config = dict(
    d_shared_expert=64,
    rope_fraction=1.0,
    init_std_down=0.00567,
)
Below are experts of layer 12 (counted from 0) of a mixture-of-experts language model. Rows are named router (the router's row for the expert), gate (a neuron's input weights, with its number), up (a neuron's input weights, with its number), down (a neuron's output weights, with its number) and show model dimensions 0-127. Each number is 128 + 32 x the weight over its row's rms, rounded and kept within 0 to 255. Numbers have three digits each.
After each expert's rows: a language model's description of what the expert responds to. This comes from a sample of Wikipedia text that the model never trained on.

# expert 38
router:160132103118146095067153141093152122087119100162150137114079108114144106124119145146092117079102099141128135169120100098192125148135162114108124101096112061160082180148085165089142143129153144228109176097153135122038197073140107072129125098148145132126136163113100122091072134157105068098170143075104137194119175124121119186136166111144157125150119159185117118123162179147140166155109
gate1:149122176154121201130108115135191130131153139117188107086113193016108070151151137164125127084079149105166152161100144126113141229162169158128101150094081129161109132112089115160092139084109117168100092137155111139134140094178099120147137120173099133134182165149185115138155111128114143140109150111140122173102086141135159125106141111103139079165092122093133197079134089128142141104187
up1:148125133168093102168132148128119149150077146119183135136109156123140094094119206150112044175123091078138090094138107110062123113070157141175133131122099089104157139152129146091159107153116142154101126133110112185155069086132154095123099070123095148130135130097189138100170142105162176091123132181096151124100084147152124111122200181103064150162097154055187148165099074142136116143139
down1:104077139134132075090159140115111134113138113131106161146155145090123133091111133098170137165164058103131139131170069158167067133109098140135176138053181129119149102141151156136121133124102161134097179179085177107084128189069166169168156150113132102129149107112067064139114097160129206138156155176115106164167163145191120143118151151123133188101154171114112079152124123150112080099075
Description: The word the and fused forms like of the, in the, The, sentence-initially and in titles such as Back To The Future.

# expert 57
router:193145170153092092086125121117125137111145093156175134114116144102135109105064177127094083140090087070128156166082136101142138126107171121101122094113125164125081167107112153072150160163102129163160169113099157138122138148157099113123120147167113136255144141058093134088081139085085097160102103126130137149170113168144143155169112108171129139124071157165216151145115136170141118151126
gate0:163136169153081123160077101069109143045129124119148150121102158087083059145147144126134109101131131072110103098079135133116092171109124093152163105118122106099094148088082127162141100182125178123100156106118209184152145122190110090100079074138206110102105102118152114115149101116105112126075134092161096118108121134191138112135139110131130107152116123169158157098130177219111118180155
up0:106139139096173157074071136083083163150118150068101132126116172095112128141142133138171095109158119101155094140166171155161078128093152044142129169077119112144129162177135112132071116141146132140138073160185114127145135126165164123156104059126176160156166204156178100119114094110124120168100088126175178099184119089114139155181138108075118073153167143128163168143138122133128115150064
down0:094066144121099084120129068129102144138083172106145114169097129161104160150165118059146160192115174160150093150105135116120121183116141107131105075141134111151095098136113108098151162099107059142085141097116082116118142185132131085073111169090043123071102117057135115128095133136143147180160157140145130139102106168168131104098079192210124120106114099158134089148162134118109131132193
Description: Short vowel–consonant pieces right after a capital or first letter inside names and words: app in Happy, att in Hattie, av in cavitation.

# expert 53
router:127151139145089121094093131097121128117145119169178151128078092107179137126172184162109112147194052144152114103105124122183144124138158146132148109102099075130083103160110145081166151158145129130120192132114144140091177130134170042148098102115141103228146144095151142130140170104151079161077132066095109183161111134094129176157134132137172169130118192151128097172109187141116178126132
gate1:134119135130096025117187127140113128102080128168150139116105089104114098154147175110167129107147145158097108081116150115142059162148143115122130112072160117184162094155095141096236159171126101160116106090089163198112173108092172111131141116177143099167116158144110145181128104121124123122121148078164114164070111107099161147184182177103168146112123151112122133130145121117072130073102
up1:125106078060130133094177193178171124116156186190170111094103113102070152159081104126168121125078133133095159108040165096110084107173140166137121109100145111126108133121129149121149196141135113109194205162099177083135098130121157160157080132122142127129160131103139150087098143107142085092088164139156154078143182117124108112113122110112171113050148155173149115127100134144141143167105
down1:121129105118153163110121148094109127132166139166155138109152073159146147093210156141162113194113138100114101167132156136106179128121158136142184090109069153093110146098144093071184108103143139110192133113100064074081177097154066104143140131103116128072169094148138146126096141156137109155091114157102144083047100135146113134120125115158041069147079164125141111113099099139184092109166
Description: Pieces of scientific Latin names and biology words in taxoboxes and species lists, such as Gobiodon, idae, crassifolia, species, genus and protein.

# expert 29
router:129127154146093099121120182112131084137127121154168137127078087110187058152148187135133113146132043164133152166124101159170126155064229136142138126073103120158148132168116112141160158094122147200147116110137146106100165061129107065144108109103126093149173143090114137127155177107143151158104197095144099125173154152116115137129159087130197140173121106183149132194117157146161135138137
gate0:186106132157066086102110143195203120149139129084139132124127093122076087208154133094122169155145113080100138146170086120104117142134158166105169174083078121111152124089118070084191147133145149182123132111137086125145165095131187086129185160142081111148168114054136107129172181126122135171120156124145093122156155172062111111088126110137151189128102135153108126157125170124146102134115
up0:187144097165094110162136104116105079158160174107187100135143041129095123161159159145104145141139089146137081179125077160111178117106163155112107167107141140146111126122096115136152147190122162068118134119087156120159097178092171099163139122117165093185151098125128017081115130154099130117191135049155122158136109104129127141121092096145074108152113119087105161121170167161138147086136
down0:083115130143166094117144133163113154085135101127139076110112143179161171112118085131154084068104152097090119102131160134117137140136092112159147078137117152130115200146072144200075101073089170177144163191147122105132132138122079094099140094089161155109165084216137176165134093070136129093097116145115168153105154098212092166112121111147135140117112112086123190114143092138121097103166
Description: Structural pieces of infoboxes, taxoboxes and headings such as "- Country:", "- Clade:", "==See also==", and line breaks after table rows.

# expert 8
router:142153155123111131068119152092157175131136083173180151101124094082094111105138183147107096089119049153111154150094109118151157143090160116118135064060087151162148151151135123122154128159171119137106150095109172105087154118171133080117146072127174111216140110070132124133071200138080100160186112143115121146127160146128152185138145138196139119096072152087122108117076135150122169102134
gate2:117137192133167089147155121145114151115111121121162136106175098079116131101103161087087056094125082118080194112124055117129186164110153159138184054142117131130148115069107174078120122100201151111165098150070130114127074144164140104098108156148161127103210118110096119132120171143128156140122159087162140105125126092111162166150091092102138142157066112126119097157155165137112100054120
up2:167133155167099213135127114146110118096123081129131126172122190069163057128100148161134126143087144071169105119078209152181120107112138134127079156200123072120114139108130110092145181145142145093122156135096141108098101125145150137122135149129088125122154132099128091088083190124099123130111095155071125113114208127163156134121194077179076102148132099108122090121103140117143147195079
down2:126085124154103169067105126117136076101128153106067128109110122170138159188144172166193111160053182106072070147075123106116163178116155081182091103094124102129106138124154135090140139145155093075132163164073154122112120125149169131107156134062096169126220103100101083117136164163125134089153163140117100154099155106082111121165156110121146123142107100135128096119120148107118202152168
Description: First syllable of names, often foreign or accented, in lists, tables and sports text, such as Mar(ianna), Fer(encváros), Ah(med), Sal(a).

# expert 51
router:137144120124110114065133120092136074153130100115136144141058116083136111130137175202080138119136119140122139188088123160143128118126204149179134139053161138152133169113144121138184160150121138160113166063143082127092213080142139107134081155051137155191142104058123122105121160147138164170087147129141114174152145152149156127130160107117155149150112095154151131200117179154169114172155
gate2:086148084071174137142124121170091105195107142156121121059127145071206147036191140159144111131175115128127127107104127126101123135128148164168092136084129115136114154157108180185074168173149130135132095107057074172139121094122158142160109159114175163106119118112103087158142125068131099142140148114145151166163147136158154122126138159150121172196079141136144162167169180123087153143101
up2:144104128143133154108114147171139122197074124129124129121095133059110145130109109073145141108107110169209155155161155140114126149111124149110081150129097110174158171086140072124139118094152143121118119138093114078067218242124155089132198078103140153133160147099112155093116175139087112160104121106148169168156114125118139075111167194179094143099128125121134116073114135159162160122101
down2:181158097130106072148104123192056087138160146233109095116105080155124103093149119150151093129161093070079065135145093160084159098106161101081148160094125095165137113167097128119097131141135144095141157053139096107163087094133068128153072148127168141143096192141153107131109118132127106084175156107122140118103126100130069113123155101136167104146164157112132142077143134121076117092165
Description: Common nouns for attributes or categories in headings, infoboxes, and tables: name, population, district, election, role, town, Party, Metro.

# expert 24
router:127077175119106113112097128076130090120056088149203174115105113126162145096108161213119128100128116097127125179102136143181135121092162118110085089077134116118120162107120210145128162173120087151130162104168123085094149088145133130123147144174111120195176149134115044119095174181082112153135168075120161172161149127102158150155140172148197146108102142131145149141129116095146163154146
gate4:129152181132154076087100079130141104182165181180170195106106137096136123131054134160123130161116138060143150117080105140124151172136168129123123116109094107137114149124128154146135117087144142148176167124049133121086092066186128128093128095079087087112184118131124103101157106124067163120128208128131104129147097165124148139131150143185170136123118091158139116144168033121127082150090
up4:142156162140061137225130156061111133172146152078186157101182101066104073148168146138101148092083194111176131093104159195081141123103116081092168091114140153072118099148104152122123163157160147094141168144092091100108119170176105121128122112094170112115152082122170081145092105111108145119135146101156113142140186147146132102112140146137147175116084122094126120111111084139130196107125
down4:129138186091145091120135119113116126163110145072146122090167077083147149140152089098154087168093180151157081139131160116142130170165183081139139173153079164081155163130101162101130171123054136103176099095095120086208126093101157153157196098133129139168131146136131109139146180127065108132159157116088134110157132126112086144089126173161198149093165151058145144089157110149111166108111
Description: Single capital letters and pieces of all-caps acronyms or codes in tables and lists, such as BJP, JPL, ATT, AY-3.

# expert 17
router:185131154127116118061092161074128087119132070144203157112143109119154103103136124191142116089133097161156116132150096138176161101102187105133175083057119109121133178159093171110137111140132169147108170126155120065125152122146144081102098143128147118218158133138129114099107135129096073114113072069092114149166129158145183178138120134175178144122111202120133082126097125165158179143121
gate1:133174122107125068087168137162111082144151123089133191157080172171099150186112134159149061202148157131184122141101117137098099178184155098133088137151191180095081123111116105091148127118124148146126148136153081137174151124145150162098098094145111136114159178084123178077164093100194107126101108152085089135114115138155155136122113160113168101083216155088104122124131171139137094150106
up1:087176099109143142081123103114121102143073060126150154164135093160155153143143088145108146149093121126131097151058146203107091118121109047128101141135154096118095109088211124147146120180064108127153127086120134150106130087107172051098078115172185107101129177138088127165188120127110118112074129088093159137113122084160171132120108075126134153126095136128066106167106125124082124125081
down1:086153116124127138131113109134136107102172187110085061164197150145192127154152122125195082171112085160123120070148122155124152132078062096123085119148088186146131063096128104158159181120098057098109109097131165098119172145083136152160103165116120105124142135088137094158150088161116126067152164102102110166087097096107143187111103146146127077173160159091134127082116150101118096167140
Description: Middle pieces of foreign proper names, surnames and places, plus coordinate symbols and non-Latin script bytes, such as Casati, Reichenbach and Thai text.

# expert 2
router:084161132155069127112108132077148104085166114113118140119138110117151140133148171179167149121182132185080130173090165097099143147090181075093147127050147141135117112126062202111130155130099149160113187115152142120114195068158123129075106095145123137210136128110104127121077125121113102101104136105104139143178153145192150174156144188175184136127120129156150163109124176130173154125089
gate6:111151137153137100109156169067111141138139128128125132137148088112106152097179120116104164108187085094028120113108155086126144177176113057156158103118140136170124083121139127131175158153121170138164162134082131154126171138080144100116099117146131129164120125113170063146155055149101151128116128173063146085122097184171127048141142122174169091163175181091140134142142193139095118123172
up6:069144128159067079136148164104089099140116164103146072166162138149113154155108133151097091093108140149168049182180154150102120116144132169147084214070141070101151165161103118074111167145123150142116108148100124181119196131164090133137093120191176132111088153145102125136147133102116162128114134139158130132176072126140123160143112175168121117117127159137096070161073165148095155170079
down6:153206155095080141106132122144116074178183174158170142139165104118147140135154124097105153154155112136090136099077148102093144082168140091116150154119113139159203145139107142102170096068125068170113153162167089091167071129076125143152164124160081122103119128121134130087156126159088049138105139124139159080144135159152149124137145096132057120085109184103051122170113076120144142176132
Description: Short lowercase opening pieces of ordinary words, often one or two letters before the rest, such as m(ourning), wh(olly), th(is), t(aught).

# expert 56
router:127110121100147124053151142111156091172114139146118170081101143124135133090122151182081120127157128134107139170101139145155111121060148095157131104053123119168110152135115193136134143131096129161122209123112121127092201129159166070129134149089162151143195091068116114104118135115106124189143159129109124237123145146121164161142166152135149199152104132158167116163094141192176128174159
gate1:161090157142120147142096137131147131191115156143188199103126101097105115100114178160091103200124094093147095123137131133071106160097175088138113124146111190136131168070130160123141149094147089164154136166095162090128144124140167141165138092078181117134169157103172102080129150095113126095188164141144166130120140174128123141135119201078114218205152103153151122123091133090119099174152
up1:079120153111096158155154153114177081090101160122126190148147159162147128118173135111142140121142112153157171079092143149118121133072166125155098129151121129192167129093118072166172200127152178181116093152149136145115093110177132129099186105151087094119159106113100155160114136108107173204093115147164144159158062156087168118175138077110131167098079188070138110143078102110160126162158
down1:155159163132164116156090142110120130088172156079154116149147122147104086125120162114141071076164104115128194171143085165139163072140162121108149097072126039125063082143141069131161104123180152093164103087150112109173124159173168090173162107150141147132192182134173108111099187137117155081103109077143060101116127092155137109166153132124144131092125112157147164091117156152106167125100
Description: Head nouns naming works or organizations after the or a possessive, such as album, series, book, company, contract, province.

# expert 36
router:152141187130083096147122133085135135094109088161186098148099122104194102104097219194147123112135093135135135164098110111109173096070185127090154084064081111153100133140082135128132153149112131222130137129144136083124191062216143092115140136106156099135118152093113129065130154118108125134132120125115141196091136156101168122157172123132155108114149137141139119132121160169149194117142
gate1:165156198078166147119103148102103106152137055202141104095153120121134088147153151129168086151105126092138140132035072185115135162062149158118155157143134118138133183121136085095128143182108086151124121136149130120201153134139099109118134117052130086159109097102162176095135137136163137143096100151143090116109135140156083160134140128149178108124181079139067078187134139178147176128113
up1:146108141120094184160170113080143191139133110094150146123112122169111155102089155106081142179143185141117116197115170080100176074164164120128079156117151121152159118178146112167176170147084174142129142086141160113197124119184194182088139106123167116152104143097137154104089138070129132110109110119126199151082125146065177099140106116166179096100163111110114107173117096167140137106148
down1:109111134104134093071068112118111090133141190145175148110218132138144127100124173121146203108150082105183116147171099145188095146121160158137191085080077139113110146100074160108103107137103149160067151133148114159100125163124101114087127117170119147120124090146148152127194069148117139088136133154102163140143139108120138088140143148136113185156050095175178109103095076139095089133176
Description: Commas, parentheses and line breaks after names, places and birth years in biographical lists and infoboxes, such as Kyiv, Ukraine; (born 1983),.

# expert 43
router:141080141137112074075151157120096104106108076141143153152075111087170126110113135159139132128149139111117173170131124162199105123070149140146163065088161099169073199129108161134141176147128131182118174107161085106054212124151151106160150117112138134154149108111083089107117160145101118142108126095150066179145147153146179131138146147174155159120141198184106109149145176158171161149113
gate0:088103074166143108119203104188156131121107094091144074084085109089157135097110115144215120112086119092143154171121192141114180138095161176161081122138177179144124147147142105162126136144103173205077167133116114143111175119157141118197164105109131110164117088082079097139098135112186158137167111153102120128102130124107073087073132149141111126169155143106078100131141122154143137165095
up0:141109169137121137110167099115177172147115107074136173144121186169096083146095164108077109145179154153112122094122170164031180133120096113154068203050116140132110161118136187108144157141114108122194132099181167065120120114141146181126120141129136182140111103157088118097167140145152093152125153126149111179085112164151126133135220179111096126145147097143108138154107105099143122119097
down0:126110115104124114165108121123103134133100161143147148116104113157094130152151131122141138155104079071092078086061149090112146109104025145201106096112107101157118112158098124156128186114143125128091161116142156126120120134084141090097090207144143149077143093166114116097196126143127116181096076141151138153162165169090200139188145196097129168091136129050133185130156109090116143140145
Description: Suffixes and words completing names of institutions, government and military bodies, like Intelligence, Security, Communications, Army, Police.

# expert 28
router:126115139145106137110099131072132053127151098114180152118145082119180112161090161129125149078149076158124085112125107154142132157112170111127116121093113117104123141163094152098096171154109132128113149131131119095071171084163125151148172089116142042225159140148107136144137126120106122135066126116087121204160156175088172159121176137152117198134072197104194164155110115135151184118127
gate1:108154149103122187108141087072077102145206109121192098105141090144129100144138118146156156148147084104185071151142087122107137165138132128121134074122128146094131121178159171133108141097122111126161150166173143125093122130095161086125108067072125113222180138149151158137187099124192109149145186155117132167126161174157113196108097134148129147174114141110156177162146082107156183144166
up1:123163095128091105096105171134134185100165135146074148055079138145142134097134105143180154034164094119149128141161107106109113142126123129168150148132113042161160148114149117110103094090115093109078119124061171153122088094108071114159124153097123106111188175137139115156201127111141158146091111109097064092181128113152111096119126135128114146118172065125163129159159155168054089145158
down1:138128136169111101126119181124150182070130097166129100086136137158098118131127146120161196150115086185083127092174158093183156127103122081145141113103115120114147109127170167203125152154121145135163111087054131118153135197116105091229090140147140090156137123109105097110165077108169092147149094158120061112122169116163112126088144161185126082122191147115149140138158068100105092142102
Description: Lone first letters of split words, such as s in sacrifice, southeast or sons, n in nutrition, plus Greek-script bytes.

# expert 14
router:109137177136137108094123150100113111156113071127147114138077103136170095150135143144140085112191063094151188142164084145162147094151187072139150086127182121160103127126106135100175148126163201156120168125169079097074167119144133106154100075115136185134180142120134078107147106143112163183105125087114094168168159149103153115134149185149187132168138191135107102172071154151182117142112
gate0:166185114158153174165164125159076122157128158133142109138121172109097129109148111141182104201189087161130092157133188130152053153132118126090114144097148106127156106089144126122166219148148149134044160087118172083133117123127107149071084154137129146131140093145107075132100136114111158195114168128118105108115111134136108087080066135153115119153162146175160084165170110162187119143179
up0:169071107127084145180191125149158155118104124102126170105184097140106132119142107123099177115112150124162154127137112119130144100157105180162165048134160107138125103125111140122125078074162127127179091103160058168088155195140232173106138153086185146100129130077118128124112151121105099092115153133122104149143167130125119084168147125093188131109113132147124130128161220150070137087083
down0:061119166142090177088062111113069140133121121160094095144136117194128128130164068125136140156150186104153122112150139162128097083102104125103142127145153119098111121128145111180103167057142098159060127132167155100108119051108153135075164089138188100116155143164132162144149124145132199169095101109188126108180109115099119090148080169101105170174111163177155149137094108107137141141060
Description: Middle and suffix pieces of long Latinate words, such as unpred-ict-able, err-one-ous, -ation, -ment, -ity, plus words like development.

# expert 21
router:141136173122130115102120141064106121148133112153156156134109104097164086093104201133122119130159070098145196191129144093121141074104136150160152076106128144170060147147102139127165147169136156170116161093155145085083150146141151076170168107115134166201148168136135085061122168098129063196150112106111117178168125185131149129160112139164166133146137121129103161138144139127202197149131
gate0:167190109141091145185109092184123145145179122146130088117164114075151149058089114122152116178113080123154114157133135076144111091056128141126060154157147184158153122138150095143080101163068082136072160087142115112149117145106153151120134109156133170121178146146122061089186174099108114139153131097126127083122100127081164060133134101085147127100161172140170107142143135199148092143105
up0:127113131105066081067134131099088086127132157123087177182153106127129139112121123117129192141129145110102076091053186094112143088111118119183059103152125070117186136096138069198141120124144169112133119133091148152090146119187110171189213179170125121132101157104084115130131154130103163118101150174147110143144134160167144107106128108106132137215174121123103161140100126150141113101097
down0:123084195104171139080120152114174146170096148161114124101139126138098128113093123167141103170088126105086123084146087186182125129130077123110140112162179075165114087114120099131116172154154153123132146112171077096121137131140205118028143137128111058120128120144107134126099123138152164086119104129155120159166159180172140141137083152134064110066117087137073152104176108084164116134203
Description: Final pieces of foreign or English surnames and place names, often before commas or table pipes: -ić, -berg, -ford, -son, -ski, -ton, -mann.

# expert 9
router:172099143107186091099077131064111154141174140165164127126110087146142122157131179142096060051169111121132091172156109117170150168169158118144139087070125128131068166164158160097153119117158126211145179113166096117090187083154139084149132144121129119164149126089112119111089135154115099118120131129070084171165171117121121179154170166141145124138159131154105170198144132149173149088126
gate0:137106174167129095114134133107096131121123080153117134122115143146065100153160100126119144132175118137133108190173152117166102121168116134153076160107072070096092075148118149128168185165151154154159140134090088202143154130131101088151081123102145162149099156084155197134123113133158095144117140085103162182116082151170124103132154123188120133197141133186138172099132133163063142148026
up0:188101178191075097173141087119179141124123179134137114098092181087094100152123102099149068107159146126097149117169077138109144126101152140120133153130153152073123129115115097148116108157171147121114118115147081099228201106116084085126169155167069118152089056150129092127102130124105144100141126081152136114082128114160143122116140197078094154144138093102117130112215129167156118117105
down0:149093183150108112099090165069100127131104092084116113135139141160114108145140161148110111158106082056147111146112127167074114122104093095159079149193141125080147135119052107111142057153110150121170084125093066162091148093148150172112119118118159181204163174042128099160155122119113084149138199113077109128121073105117139090071145104155121124126108114142161160125145128109152096148161
Description: Articles, quantifiers and number words after prepositions or verbs, plus the adjectives following them: a, one, three, some, other, next, large, own.

# expert 41
router:168094151131080120113112127027137114129113113168211182095125107091173083107121151191132139113101136148137130154137109118132147123062182093083128092085148114109135141129102171139142110152140104152124159152180155131079149083160140112102105163123133095148180110094155127093127150159089151094136149107090144181188166103112114201146167161161167175096040161143155111126120114141134195150146
gate4:184150108146123141118159109055134147095161151154167169124137113080148072124132130132159140152101154106075142235086123085168144087126166167093078145119150147127133109103095137108086123086167075104139165140148106090167174127106128160086141135153109112152121088108136161146144193115126144102179165141106128100094170085185108170114124129206108093180117135130087194149162136197103139119160
up4:083156166170115134136124077148174170161126124168126096145111099106059129166110142136114188121165076127171216102169133130080169189128119115087155111121176108135113112125158149156190170066189109104108148120119170130111091117095155104170125165141142145096123159117157136095071137134149116125163061177112113164128100119065148142100129167132114168152074085116084054109156091115107154142111
down4:196075143122131126137184171141118163153167138114145169054112118134140152088104086093062107100113146147089135141084098120054122130113163104143160172133153144115115124154101130159136114204141114108149143129168119146159169107133087178118091130117068133109079111175145154158155132143150103052090153076172115068124134132195076136154129131181111108083140154102104207151149082099148124124171
Description: Capital-letter word starts of names and places after commas, pipes or prepositions, such as the M of Middletown, the N of Nandua and Mississippi.

# expert 48
router:138171153089111112111140099081139133119151112138169159124124085129159101099112196115133109096154118150145129122101081138162137101105164114116124077093120143160105144207105162153129127107134103180156178128108159091127196081209126107145130171123172155120196149116064079088101114161146091184121132095099118204165143172125160159138182136170152145147059129146165109116098125121210137091099
gate1:142159126115135160096101120146168135137154075066154171098163123088122094140117120074076133103061110146143110124155103116128155119143106137041112095173164135153127115117168183149114168054142125142115128132101080136092207102124131201077142155143097175113128126109115083134154151130103063127131137140106122155193094047134141101092194127167120176180125136123108149069172147126082114109120
up1:113204171092161187115131111110117115124129108124115138174161107156099115096135141242118143131123114129105151139141153081145125153159113200078168078176145163121164182059164130105165159097182154122130116066101198131046167101128112121094119153134115086126140109149167138143119156128114126160132129155072157114165149111194125099150084137146088143116114113145206141131167135102146092135114
down1:153124098179166125123112105177067116136148127065117118127133158124154110184124141130139153103184154084071098166149130129083190169120100179157155146155118134151114147157160143158114114168140105136096105114125090088102075074105162162104104149104180169160078072108091175176149102105113127119128113157153125148139127133082091152102114090145084076206076138101088137148170202178099149166163
Description: Clause-linking words and commas in narrative prose, such as which, that, but, who, while, Meanwhile, the comma after dates.

# expert 12
router:184147137106119113153161177088097085163134128150175160161146139078164133091116185187076101115148083093106156140124109092164155094107188149098096116122148100136117125075096208085123122136130132155107118136119115097141147071183140094177142132146171147163144122145143123089132132128106115120104162115118103125110109194131180131163155176140145177090084150127172081162073187187206170164125
gate0:187109140117113108159141121148094111126191117117158145159100156123100130131061194138132110123170050125121157164163159141141103151133142144131115095097078113116119098128121150129121128071175147134088128152079107130137137023135099086166154125094181137114136143144157118067195145120119119132095183107098106084125109115138141113117182129106139149084194168137077120092118197191124153207077
up0:141110155143090185093093125175161134153209190171097125083132229101118157089131139151105095130077114121090164165033115112130160128089106143090136139164074123169123144132156112178036155086107106137092111117089150086133175145164083098093137157145120090170116138163119140122098092091118111100105116119110127118097134139142092107091131137165106088126107129129076186086110094143141112138137
down0:130166117092151119180140114107126161097068144198080158118111129143123143160141096063124138129079139056123085133094132139106138180131139163118147120142098144083141154179082196118182087117174184072161152113133161116128086143161114103156115073127107147114223159146133137107121105147099152136148075159079081187120185119141141175172056101104131120111084119118161114147127117166118149105161
Description: Single consonant pieces inside names and foreign words, table separator rows, and the verbs is/was, such as Marg-ret, Šťěpáne.

# expert 45
router:164101137151092122103148176109161165103138096211141129158102060109108105130153149218107153088167076136078124119097112134154123149042171107089152110091084101133101142146132171111153112128148106191090185138188131096125134082179113087151141134142140143156181121113135100127144133127098102095165113145103076193146098107121127150107191146134143137108073135149116112154112135183201162139168
gate0:123120181109109106147164162136177117147134100105152089087129159082111107134170191129145155106172128116157111156124132086212173133080119137095125158111053163180132133078115109135200152123143135172146140147110131153113148181180089100135107138123088105116142116145163117071151151125094114147138127150130174119159172135101031146087147190123180122144079122087174170139167187118116064103151
up0:120110107145156125122090169115116140140177143113148065146134172089080098143122116136150159126101125078043130071097121160091119168120132113143134090141114136178182140101213127155088083183175089113116086157162162188147076107085135162094121090144136125139185127116114128145133153126169092132137174172064175147126130115083219074151093124130085130090099134133113115078167125157132114165144
down0:109152094109149158116139186125222070076173115159135160176119129110098118168159153115128106117078152085140156094121187165133126170103146144100072180133167153118144147074168141150148121175129113057113121162199107151087124047065143076091102075110104124141146105081095130140121138130134135123114123144148117167178146135115075086086105102114072127145103092121170130153169131086152114113150
Description: Prepositions, articles and auxiliaries joining phrases, such as to, an, with, had, would, can, without, plus the Par of Paralympics after Summer.

# expert 0
router:151154135160083097064143167102143160159128083166140137095094112102149100053087129141100085102161130111110148189167144132148113134121162147135154133081157124159088152155163203119138129150129101148169199144122115105097182134132136081100102139120136185220179118101111121125111142107128136205134147106110104159201180118158141111109170141125142168126086185120191120159071156172144147111153
gate6:152141144133143150126246150101160139175206166129163157180197101150135085107121170137083100148185096166125136093175145108121146146128124103161122141111095142115091103142062166123095116103133103114163101123123146085083161128110113104101175126074150141212113140129105132132101104091120139110153165070067117142066096156142092142110173131101119201154075122082157144158117151127127136122150
up6:136115109165153157163128063108156100160137183140149143147141181119153137093154122120116086140173141111145207154116136174133175131147128187162142133113171120168170153119127173133107093112142112117110127172113138151193106095135088148129139138114097124119140129158126171080132134092112161102102136090153173106091189117151176105127113127130162055098140152196081134047236077084133140155072
down6:097091087132096137164132122165124102133064164087087150085096141121169132116042119107159126154120121111116099141114148119149152134137046115189151120139114100111102090118129179105127154119088159081130140089134083111077101160114146084170116163118146159074139107080156122120143090166152153190083146158130214207192086163169157115152096115126162178103144148119125127148176112133161128077164
Description: Common nouns and their word-piece completions for places, objects and kin in prose, such as road, barn, brother, cross, houses.

# expert 63
router:111082161135138129108130112056148131139077122161133161120109158116148107135100199175127072127137127107116189116113101147132130078101196140148122046087153134127156173160128174148139160124148101167154156083167097138120157145193141098135103125069111165173133091067150145083093133107066141145111159095103138251179149152123119134148128132113186147127144134122116118181089121132154162125088
gate0:090156164071173091077053167093090177117175139157155178120125118106119126123108089170151105132099136102181192083096124084144173160089121090138105132118107105155104091167140122137091093068145133071175133096188175115133144128121161067076119135138111126146090167136144124067077094085082154168122187118101150156103080157148117160146116094139152142154131131098127170115078081153142141113108
up0:159136096090110116107182131136156116136135171127169159114129074206125101132156133147117198111133132134145078079211099129118121138191116077174169181231169089114131133142125134115209134125144174147145153113120148139133110119059155123152111147135111146101155176129085150186105094154147160138129110164157104040070160097155159125097149115146069144110083139131135144133129130118127082117141
down0:179106116111079165114112175087095093102133083161148136097159082141151062131080070120072115179159149126175158145177164129158148165126108095079161088086134093080084145144066075127068120055152080089133101178105134155102076093149087097156146112132090137154180167133110139121128116145104100140113136158110114067137141134147151087164089134108125114172110121126137143104140139086108180194123
Description: Final year digits and biography verbs or roles ending clauses: 2012, 2024, died, was born, served, located, politician, footballer, Award.

# expert 55
router:128122119164141120069097132128121149168129124143139137100049102127133168114135142122104114142144122162106161123117130139179123106130171111109189144036121134175096174125127094093105167123094140154130151114139118117126177127144168069118197150115127141243154079097101155072090155096089136106154139121094108187177207138152157176124161133152135176075137158124133075145088149162168129156087
gate0:168153125175089132108142140100093170161152159060132079110120128073122114136133126084073136130093127085132175105134154118129151123152124132116098085054155123103089144074143097098169169103143127161177106076162131077205167135116126193126148191134058147191149102109144149083138078088127127144117142106130106094175113154099119111118148122185121121123103128147093056130124112112173141144041
up0:116158204127131162146065173121102112115123181091137120130080106159123092161103101143177142163076133100121174103126118076130150123138108039116056139047154131116088120110101126200123091150124140142136114132176128049085135140152204150151063107136141090141085092122106103157135157105109083145122119131100178111139135162113150137099065127161155120143184097143147117066137107127175138113143
down0:068140102171143201128149198138112084142194163148129109163097138086098115132119123119165068092175162144094141130162104145154179170151210106115121181139077071148108130164087164158115123160151134107119130155126123116097112159169141165138101118140134118099148127138081125144111095117094111094094170061154173109153100081107093118154184129096180136143084158104052129123102106105107055103116
Description: Common nouns of society and work after articles or of, like school, art, law, music, students, women, business.

# expert 37
router:159121156128126104112128160094131122118133061144134119118079057134111127175097196205120134144146103143101166139104068140164124180167158081115148049090123111153088184148132198130154126116119107199126177105155114132089173086135127132164147091075132152150130174111098144113101150167073145130163100084106129147170181143124160159162129120132186121135110137182107119151150160123176201099153
gate6:150156130139161160150124126128137117106160062089126117162080192109100124171113134113098092065132111170107191118157138095121150144157148136081123105108122168167068140185130190111082059055092179104131149148141132088121120083133154138144122071132165185142136127103188107081135181120126118184158103143129129157172133117159165155125103116102064088156129136145092163036109166118128140109155
up6:096182122102176107128109133091076108139149137113141118057178164131137203105144124041148140096151125081128104104137156075157121080149134089098132173099100123101082139173142149101104123148121203143097067117119201139117110160141103161107101069154165125167162128083161161139087160114154105168171115124137168120094141151093103087145121178087095148131119135103100133050084138163133120154177
down6:146154133136128141116178148134123106156111093079155164092130126199142113093117163120110112110159116098103121148119106128108125128132110154153158147070101106152168068155170078130128124188130102135130161137120109155122145126147104066133189143166095103125159101176144216079082031089103119066110155073152127123131109119104054146144131131155122147156109185171192092226116132154129117158128
Description: Possessive 's, his, their, its and the articles before a noun, as in Wright's design, his campaign, the player.

# expert 47
router:130103140159109137104086175048172127098129103139171172107157125101130107150173156183116106102165084101109148109111108139191134101097142093125174098116120116169117160088092149142126147156075155144096134140136074145118138089149134097161142158122150092228170146060128090070105145098072090149089121132130160135185163184096127172136139156160169100170115148148162139095114184173186154124151
gate0:157143135121113137151129106122112165158135178095162145139119087087137111091175171137168181157117137110141127110175139127046130085130086138083074151161144135070160055129090110153149140113165127080162157075151130089155093169137121176129154068105108142038114157127126200107175141125141175165184146158089146164141116142171154141158170136139133171078161093113121164120200088124097132134143
up0:183194088105155115115157093126111144164115097145108089149099126118089117097093136136106137120156066132086155102071213141111162113122115146120051099090143179141112084116155146121132141073166144119185120095081193112176092134089109091123137051104114172148130149122191174175105126127162111190135066111122134129141094108141086124132139120158109164129116213112103145155148116140116120160076
down0:124091117107097141147192157128089115150120134178138132167095088158148156095110146100162199146088132118118145177125122097098137147157001138158104148149120201088108140164139138111166100108211129097145131132126186122126109193136133142123137083115113186086113146171130175106185160157147142185148111149088152161118110150104163104175119170109120172120109153102092126144165085134114126191091
Description: Syllables of transliterated Asian, South Asian and Arabic names and raw bytes of Thai, Chinese and Devanagari script, such as Fumihiko, Dadashov and Kiyohiko.